config = dict(
    d_model=384,
    router_score='sigmoid',
    routed_scale=1.41,
    head_dim=32,
    norm_eps=1e-05,
    init='normal',
    init_std_o=0.0,
    lr_mult_down=3.0,
    lr_head=0.00459,
    warmup_steps=82,
    decay_fraction=1.0,
    steps=6402,
)
Below are experts of layer 4 (counted from 0) of a mixture-of-experts language model. Rows are named router (the router's row for the expert), gate (a neuron's input weights, with its number), up (a neuron's input weights, with its number), down (a neuron's output weights, with its number) and show model dimensions 96-191. Each number is 128 + 32 x the weight over its row's rms, rounded and kept within 0 to 255. Numbers have three digits each.
After each expert's rows: "gets" lists some tokens that make up at least twice as much of what it gets as of all text; "raises" lists some tokens whose logits its average output raises strongly, later layers aside. This comes from a sample of Wikipedia text that the model never trained on. Tokens count by the router's weight.

# expert 52
router:098084135118152155030137088170138106098137148147122113184129173093160084066133149148096151143165100127083076141149080161122167106109146123113120165126153128122081092127148081151134088151153111076162173101144091109137180080128123148179116152097125160070105129099165131067095133166115137107
gate0:088158110132131151084137155163107174079138136162148097106154128110140120101154144185162144091108079124145144102179174170134131155123130083105133144098174137122097152169150136086132110064072122131093096157144137126095215049122150096135099014108132100135123119172144132111135093153069053112
up0:120175102149122127142173202135150128127124165175128132100127161169122100036124087118198152106105087162135141120061199174123198130157110110082097114105114163148068132140102144114160162173082125124076111154108112130141100093149109127167123090178095167186095094143111160153159140085112082098
down0:145078098155168093119137120123107135131121105128140133136147138068130061156123132130137167089117212131107133168105099101143137174134107115174114106115167113135108189053112106090144146141064135154119128109125091087118190121123087124131199191131168149104147146102108185155166125112090162170
gets: "n", "as", "en", "is", "ir", "th"
raises: ", ", ".", "-", ". ", "ab", "p"

# expert 8
router:079158139110126160120140128074134129129096093105124085181088169122126126111137161123106114199128144155135086059105084172124141116123159119076110115118106093105126134150116098125095110192155111095150093070127124151093152090142142193119198099151117028135093103140138155089113146081120083145
gate0:116166133145172123077179133127116085112113108214149121209162139159106141130126123133115113094105136095137129162160115153129154142075097164107105156070120114113114072136090129145122127114081172076133109051121112204185142121140120120111150097075118143124119113121140100121093116115162078181
up0:102141140171149118114124197150151097119164088206101154164131161168116100148078177125143096129150158104160122058208079152154136153111205129141161092137179113080122134141104138157108124130077123088130143078177203167148135086136170036186171105070146046157133134204093132050098134106113075150
down0:103115181125142130124132102157169102117099155154155114069102108091113133167182140077100080162189126103081144107119130128134100183021132158180098116097102110064076133109154127160105104195155063070158138129169141104083114164185110098128116149163050136129139148106144140168129124143171149152
gets: "of ", ", ", "most ", "that ", "After ", "after "
raises: "the ", "a ", "it ", "an ", "in ", "s"

# expert 45
router:103123219153095187088139154120157067133115127152108043143170142091144122090099123138092134146144130076064182105111084087121152100159177119126138117118129121188130079129151137086112125175164100131131156090147114134105160126130116138137131042096160137152130088103099190083118134117149098148
gate0:159083168098122072125154081163206178082173121109128127130090194140083092098170106157131154151221125126114156125123078105158103156083136089151120134077099129142132131150165186084126118140135155171157099156139115148129149086190092181187129115154108152124122154131133137079166096143137090145
up0:143125136156084109110129121100096131120141078139075099113124164097123157054100161150167115138082139175125114075115083183093149158143130105063099176142059108131186137110176072134128179093154158117112147155116160098121129121150161086148134165083145096112083206159152086131102187136089112140
down0:145114163103113147105119145108117126129157095139124123159144078166085191157126151099130152164074071134125137104077072089179152083104101165167081163157128127106043118201154101103110158148164143110119107096109104097142164054125149126092129161157133130099120129150177154152117086115096100177
gets: "u", "ic", "ic ", "an", "200", "tic"
raises: ", ", ". ", "; ", "-", "her ", "."

# expert 53
router:113126119136136175099110112107188080083144114135130112165112161119144082066068086155135139188109107167091123126129106107138129142063175118130108130095077167166183087189069112136114130163129131129133156126128100124093144077132079157206115057140105158084070071152183173135125172150153130098
gate0:092126181134132145128164127099131169084182090147116150089078160161171121130083083188157065138183090084184142127125066176156091077110128124126136148140072162123152094103095124102165161104113144105138092202131198141163109147192124135152152093138128113101131123073115086089129146160121154123
up0:185191168129178073085126073110144085069140149141055180109152118087154128118131113151070151164130099136148186109147078131078121188160131156155160158182177162158132128080160137129080157153150138152119128184107129193159152102144124142167157139147135194108102078182157132146146127076131122131
down0:113120173171128131090069141102145140160168088083096209152100157119082145150122118099090120134119110150141099090146095122096154088131133171105094187143105178065075155159097065116150122166156105191139159109123192179102169125128101187153176147128157135190093145137141175165090162095155122095
gets: "the ", "The ", "National ", "Royal ", "European ", "British "
raises: "same ", "first ", "s", "b", "in", "S"

# expert 63
router:089129163160155118090096073071182159139078130156129100188136163179136102127116152118128156190081091071128150106068087028134172168121130155134084150189110116175184106173148125139116150135175087136153116106170124114084097142163110090206082119164116146105132128120125174107155100139140095126
gate0:088184167148092110139162107123134130076151089132139180123181167110102096154113177122100145129129103114099139116069101168148121085092114129116152112116107147067118131133139121132136149146190072112168116124153111142129068149125148154120096125104165115126068168146126118109130091144101129116
up0:156127148153142174080146101124130128110114173123156142091122087149128116151163093122122114144143133151146147155053098138133164154152143086122186100131086128034155127164120145078090152130182114092112175175130156135199088152147129146083127134090160114110111102188093080144108109106110147148
down0:121119120147079107117088120136160091211104149130113072184089136087132092140147137136189115113113123094117117141072116172109118141120207112109151074165092133113147166153158141127106114115107135130082097165142087124112126077121134065178179167105074129100149105102134135147185151062165079136
gets: ": ", ")", "\n", "; ", "|", ";"
raises: "re", "\n", "(", "on ", ", ", "f"

# expert 15
router:146141176220123139152132122097138118144122142141134142172114167133172127103124103174168169120167106121077134090055078171084195125107145160085109124127163122141170125153111121132130087163123103089136097152093120125129105106164081151158132054193127116104082085107145140120070128105131132123
gate0:122134096161117175117159135118144159175092084091103218090175149128090122092173057128165076091063143162123128192153119111082166102116148108137130025162131103122139198114155159133131113139126171162101171173112158108117087130200105072159134123144075150156164139131161090124114142167128111083
up0:115101205122175166165092151135173148046122139140147072111140077084163144138130128131129134147105091089125112152149165144095149139108182220080149149126105124174110095181111110150114151079157160097153108119141097115152154149127143122098154129135151097111110098138111144124098094198188078171
down0:124159143171076141115170158153122105113158109136077127143105110162133124134138122109120140127169125088119083150181161096115121174095132156157087140101140180125121145127078147163131117171180132124137130119142189122121133106143092160131111109143086077133089159082145106191096170134178174076
gets: "American ", "in ", "a ", "born ", "of ", "United "
raises: "and ", "th", "b", "f", "the ", "in "

# expert 20
router:052139165145126142126172148075125076141112056102073039157148198186135148113114175221119167194082126133075130011164072094092140085119172126102128139133160110153112154141143119075092100178176165081116145114133111131104122096154097199196131087153091099158124140107167124115148120113154126085
gate0:111133091142181108165157107136099092131116099165165152105145190142159114093158132135092188098183084134077117098119167099058120089108082193086150151121133162171113177111090131091159078091160134153134182191188139134136089092143109114110144150106169074070146079149147115143098093062146134181
up0:163145142125109125120051120136107073103136138132137169180120146131129111158182131095123107118155111108149139099111122087124164144067168178182146127157124098152162188166086098134099109192126071123110127079135110109150112126107101090092118159161131201101065152162109141108168130145095133108
down0:185107191142197093114150112100166159107121181135114124089187069124123120161081130112107089160135088091145063128153169165143095168146034089116209182115140194136170171180194180141112149144093093208091110099139180104086121144139108097133102164101110116097113076141119154128113132114172128156
gets: "of ", "in ", "for ", "to ", "on ", "at "
raises: "the ", "a ", "an ", "his ", "their ", "this "

# expert 48
router:105140171155190168112135086062163095092132136120134141165128168145125071102085089134150172188138127145084172105140069090127181145126168118108111138152070142151151079194121127144123106190102107149137149133101061131110096117147100124194124129144050165092063041120150164139106139122136121119
gate0:109170096120100120125079082157105147165067192161086118142140104146058146178189164129093083122105127091120171121176101097189174137082085151153161158130164075117094135157162111108134111114159072069200127146165194111173172184170103090127129137137141144110185150165088134128197170153069128148
up0:180111164118145096145110190122217109105142177101113152106097120081145087073108135110166120155150137143117132088061175096127134134126135145103146150147108137114152141048087159119149087115100147133113095134193148159150124055081118072159115151124161135191098098125157169137191162145133124103
down0:138102155118118143059145075117122117142109133115118085113164186197098133101137094113084160131049158097121169114098054164101135155123131131131182089117117067057112111130110092180083198151099141124111123111069143134041146143129150151154126101189131115159193150157136158114135111133113115149
gets: "the ", "The ", "s ", "his ", "their ", "its "
raises: "first ", "new ", "second ", "original ", "in", "re"

# expert 3
router:090149164107174153123119127122128100093183112135075085201133179114114121138104142155119158196129101163065094100036125131071214140108140116074108087112168075100148117187116151128142111137178078115159144107130090147084139136074148057189158111065098133169101112150069131167130195200153087147
gate0:113178136106130120137139124165119123119161090128133081179091177128119116163142106128126135099119099154101168091180173066083158149136170149096156135140131155079121092103137105147155176168099143154135139108129200113162068129126175098138185139098128104147122088167109171101148168148103120110
up0:118113132175126102130117187093085129116150156110144147066099119093124181057141164220158108156120094097114151146104150164145071131132139102154141115122148120172150134119115127108142089117109144138159111126123060061165043061114102177104095179133124142152146103094101103123123128137158126100
down0:132160091128130117133098107078145135129170102098129067102160143141142118072117145181099215133144135098089150112105153174132135156159101169088155120173098157101153122143184183160172128106137144142158151152133042147134142137116088176060137151135120137091194100156146133174165077112103092150
gets: "to ", "- ", "ad", "into ", "ad ", "Ad"
raises: "the ", "a ", "in ", "of ", "min", "h"

# expert 14
router:119108123163170149117134111043149108119160146163138115143145148190118041109093117114118106116097137155101144112141136102099147167071162144102098135087153132171174074181126156132139047164157119125133107158095090160127149126137146133160135112142100100079093103103183183121142149101137128120
gate0:136131115151095129109116127092165145156068148159110153110159145131154178063086171157151177151144096117120165133100085157090131085130080149101137131106145110131190065129165131153161131112158173131139059134136092176111173149125136119185118112145149148184187112057142113175115137137130096084
up0:098103161161100033139181159157166110071147107151124133126076117129120203075120092177104115138135091105166155111078109090136143129099172104121141111086120094140197145122101101163081093159153110117135121078077175166119090109125159137105183160101101148070112147072136138110107129140161134132
down0:123128107128130162130131166152120110083116125158107172110117162184100122141132171105131129115144177116136136136159122096184161131166132138124109125128144216098127142118166191121156111126119124187144086162076184124090104111185164159168128155084127183160099146148158141087111132135170132139
gets: "a ", "an ", "A ", "first ", " ", "one "
raises: "new ", "s", "small ", "l", "b", "large "

# expert 43
router:092142130208102138106135124122117099134135143134152126170189212112116086140062129161110112122107072122127138102082045119143144092156136089131135102092135120175150071143100137146131035102151102092123070129098087147127145166130083118120121056132142094152059135042134146117131136176093077048
gate0:102133106128098189128129166090162122129142094156158098056128175123119146159124129114130070157118136102122061149147098149119091084127115158066123059152134106125122155123100135171145152195110070126116112149136168134132164143148169172107154169159138139123137170163114128104115103116118143198
up0:138145114136132108143174173142108152140138156152145114174145177137127139109163144117118094115112147125161147167141131133068111180167131104134189123158124148136148079168155112191062148135070121090125112081119097125149112098099166130116167147086118112131131068093165092115122148086148151061
down0:161158138097152104202135149104147122092104119163188171178105116169146146055137186124077121123137088155155160159114143107060120152116075135151148127058156162149138100082126114107105111096173132118152101115146127106106119114138119153153168149135180140121166111164126220096120086118162149114
gets: ", ", "United ", "States ", "York ", "South ", "ia "
raises: "and ", "in ", "(", ".", "re", ". "

# expert 39
router:125174137194157103079116127118137130098169145129119156129086132179140117076133148206139106140118075178118107109135112059130140105076106115140167145106151125118179130176132072094073065195194103133180139103129097153096114081124111132176105082143135095090113103075125169151095107126184114143
gate0:195159156113175089096134142121152182128044172189110150130105133129129111125119139117123154132118094064104180128141082175126129113119082134102139192153085099145070176055153105101096165131088156162150112099137118119165184193097090146170093130187138167149106128105146158155123141144117125061
up0:199167178121159090124083131155183225123034182113148118133103117140105126129107121105140089136101116111109213142117087168166186126117079145086156127130100059107116150080091109104102135128139176172089070115140133147153131096097121188109099137134189164141121159100150182161171130144129095118
down0:170149133131154135087123101109140122158111143147135162099163131079148104141142136087148071116107105124112138130146151144143197139141140108067141114165159125145136105060080136181143111130120068103100147128186132148106129082113111073176140128104098080143145131164142125106110081126083136097
gets: "\n", "\n\n", "|", "\n  ", "|---|---|---|---", "\n    "
raises: "- ", "| ", "===", "==", "=== ", "In "

# expert 34
router:168131105179141151118167139063160093112146138173173091185120131098112090108143123172151132142104100145081142105058119050110201068103141125086144087130126120139158101215078096141080076137128117117158119110128136096106162142131072180155145089152141112135094126087147112049168162134159135113
gate0:131154156139102124111189155115133153108173112136116101133151133102110166060144112156092091146199112135146153144107164110102107107142123148131131079128168153156156108157168065169115101126116224151106169148130114056169129122145087153154105138121194149173083144112148068113177108163113109171
up0:103097082132096126152143107161109127124121070132170132169129160116121105106152130137105164126122113197074140155143081130201144120123144106096128142113094126095108122110096124138150088146178168108120098089121061193083098132130121160111107149147104171111114135124141168135076108064120154081
down0:171154181081147084149145102095208098141199174132113152162146139086141092158174111113077148144093086163140090103148111119133032137095118084138099142148162142116204102055133108104114168153090060148129208209173155066142160172149141192107127139190115118107076147108119152150149109165146134128
gets: "y ", "ian ", "ine ", "an ", "o ", "ic "
raises: "and ", "l", "s", "in ", "t", "L"